From a checkpoint of a small mixture-of-experts model trained on Wikipedia: 96 experts in each of 8 layers.
Below are experts of layer 3 (counted from 0) of a mixture-of-experts language model. Rows are named router (the router's row for the expert), up (a neuron's input weights, with its number), down (a neuron's output weights, with its number) and show model dimensions 0-95. Each number is 200 + 30 x the weight over its row's rms, rounded and kept within 0 to 999.
Before each expert's rows: a language model's description of what the expert responds to. This comes from a sample of Wikipedia text that the model never trained on.

# expert 22
Pipe characters separating cells inside wiki tables (results, rosters, elections), and semicolons separating names in lists.
router,232,210,171,212,190,209,207,214,172,158,196,184,215,233,235,193,216,197,201,175,177,245,187,236,226,156,206,164,270,225,209,207,205,192,150,165,248,179,220,181,163,174,212,159,221,207,230,168,192,194,204,177,242,214,210,213,192,226,169,178,128,127,195,173,205,218,122,201,255,269,195,240,197,179,213,178,168,135,167,233,166,197,235,172,204,179,228,233,175,175,201,234,207,221,215,164
up0,210,167,169,238,252,250,197,200,214,194,243,222,185,216,135,141,172,186,162,162,191,202,189,220,150,255,183,243,222,216,184,190,205,261,173,206,228,167,199,199,189,206,217,205,219,193,197,179,188,257,195,134,202,171,199,250,184,204,171,150,231,247,208,231,161,201,202,199,206,184,106,181,207,205,198,218,221,118,182,220,217,234,232,186,241,200,192,187,161,190,187,204,228,220,198,208
down0,217,219,196,216,207,210,151,180,217,164,150,198,212,248,221,187,213,213,192,217,152,250,164,281,157,209,161,205,244,131,172,219,183,207,160,186,240,186,203,212,219,160,171,196,185,218,155,206,204,241,224,218,169,203,184,216,233,197,198,240,173,207,247,129,169,220,183,193,239,175,174,190,234,188,209,167,270,247,234,192,223,236,221,196,218,203,167,193,209,228,208,245,232,206,156,236

# expert 51
Later digits in long numbers such as coordinate decimals, scores, prices and times in tables, plus %, million.
router,204,222,206,243,158,199,193,242,246,201,190,193,219,212,183,191,191,233,170,212,204,240,222,221,207,173,207,132,190,153,197,210,179,171,136,184,164,253,183,225,215,192,224,178,222,201,167,226,226,193,240,213,217,208,226,222,189,178,156,205,218,143,198,177,178,172,198,172,189,210,238,240,228,220,170,174,129,181,246,153,169,194,209,215,203,294,188,208,196,159,169,225,207,289,208,215
up0,247,211,210,150,156,209,156,272,257,199,218,212,241,237,203,219,201,146,126,204,165,197,228,197,217,234,169,230,166,211,171,154,168,188,204,203,205,196,214,195,252,189,207,229,198,182,196,167,200,196,221,173,255,242,194,193,187,229,148,207,195,254,152,198,192,200,168,156,183,155,201,222,211,181,130,186,156,232,237,210,197,184,193,219,159,199,231,214,199,234,150,189,228,224,195,230
down0,217,174,204,229,134,159,205,185,201,202,219,185,220,184,211,262,174,252,231,181,229,180,150,227,205,211,164,171,184,194,232,193,182,195,198,125,195,152,214,223,190,152,237,209,175,226,169,181,187,239,209,178,208,250,151,139,168,207,261,203,183,199,175,132,195,209,203,159,178,228,174,245,189,187,174,154,201,212,211,170,203,179,265,161,227,172,185,171,192,178,233,170,178,218,206,164

# expert 54
Common nouns after possessives or adjectives in biographies and media articles, such as role, name, career, season, title, School.
router,223,178,189,147,197,198,169,217,157,244,213,252,251,199,212,197,219,252,158,180,222,270,208,238,174,196,184,232,194,167,128,238,242,159,217,223,193,258,210,224,155,193,196,185,204,183,227,204,181,182,223,211,273,206,166,220,224,234,174,199,161,188,172,196,193,204,191,177,224,266,196,192,208,212,187,195,205,147,197,267,211,203,235,234,206,236,242,225,226,213,179,195,191,244,183,242
up0,197,194,217,150,215,208,185,248,211,263,237,203,238,179,253,186,245,185,157,196,203,228,258,198,219,203,174,220,224,214,155,263,216,213,225,166,205,201,199,230,231,252,196,235,225,212,217,213,183,233,223,183,203,259,193,250,176,249,199,236,176,183,196,253,195,192,151,215,200,178,179,234,197,251,200,201,194,232,203,209,160,189,152,255,241,213,176,216,176,225,208,144,240,246,205,246
down0,227,201,201,271,235,166,201,125,245,178,191,236,189,206,197,200,208,195,273,202,203,182,217,227,219,217,196,179,180,188,192,200,165,178,206,202,206,263,234,248,155,179,243,217,236,175,166,194,171,224,207,170,169,194,170,179,210,149,241,182,224,203,195,187,148,179,198,113,233,208,173,220,249,243,220,215,167,168,188,159,185,216,197,162,191,146,188,181,196,218,158,177,179,238,232,191

# expert 61
Final digits of years and other numbers, plus "century": 201-3, 184-3, 191-9 in dates, citations, and lifespans.
router,228,245,210,151,216,204,184,220,195,238,183,211,200,211,230,184,169,201,200,245,218,185,187,205,168,221,250,208,189,195,172,200,202,182,148,229,258,266,194,188,179,237,141,201,224,210,242,214,212,210,306,136,245,232,220,206,214,207,170,234,153,158,173,213,187,184,175,247,175,213,201,211,211,203,149,194,241,152,185,193,205,210,184,149,235,238,196,195,158,217,168,206,244,199,180,215
up0,188,184,197,151,82,237,180,159,186,187,173,198,173,200,169,205,152,213,197,189,199,158,205,171,180,226,187,216,174,214,185,130,202,167,178,246,234,169,225,165,202,220,174,208,206,223,187,150,203,229,224,194,194,172,189,189,192,209,257,159,160,224,204,221,190,195,189,217,219,172,145,234,237,175,201,225,187,160,251,224,221,200,175,171,212,137,168,221,198,204,232,226,140,199,161,225
down0,207,239,194,190,275,212,221,188,222,209,173,174,219,218,222,146,207,206,221,239,220,237,208,211,184,217,234,220,201,194,225,238,254,181,210,213,142,239,225,209,216,163,235,219,133,199,237,233,140,166,185,186,192,155,230,203,184,204,179,210,200,184,158,201,185,222,219,173,147,243,214,190,188,193,184,183,199,220,197,221,165,220,194,205,185,201,204,196,124,213,223,255,263,264,208,124

# expert 40
Pieces of personal and team surnames after an initial consonant, as in H-els-ing, H-off-enheim, K-iss, plus common names like Jones, Peter, Williams.
router,222,214,190,181,171,183,165,183,239,230,237,206,191,156,177,154,200,192,156,201,231,194,214,229,176,164,207,209,209,208,159,215,237,207,170,125,207,251,181,227,161,245,212,171,268,208,191,222,241,162,203,163,207,153,235,194,213,209,218,186,201,195,184,137,189,131,242,233,207,226,208,243,196,160,183,180,242,184,217,228,164,150,215,252,203,258,190,226,194,201,174,206,167,235,202,239
up0,217,246,203,177,224,179,227,154,172,261,236,191,242,203,155,214,211,142,196,238,229,184,218,225,239,206,214,159,199,187,180,190,218,162,188,196,203,266,200,176,153,209,180,267,170,173,214,228,183,221,223,217,181,182,198,219,163,178,267,175,165,151,236,219,173,176,191,116,212,239,212,234,160,223,234,198,222,211,220,187,217,194,222,153,236,185,171,240,183,209,208,174,166,242,206,209
down0,191,215,264,167,226,227,197,213,198,148,188,181,229,229,226,154,241,160,190,182,170,243,176,234,185,186,208,205,201,200,205,159,188,161,152,177,184,131,247,220,187,166,201,177,202,195,188,206,185,225,215,204,226,189,230,189,242,208,133,183,193,178,238,177,208,203,146,198,176,120,189,178,216,175,172,174,207,211,251,252,204,157,245,153,126,237,213,220,189,230,186,225,210,204,232,188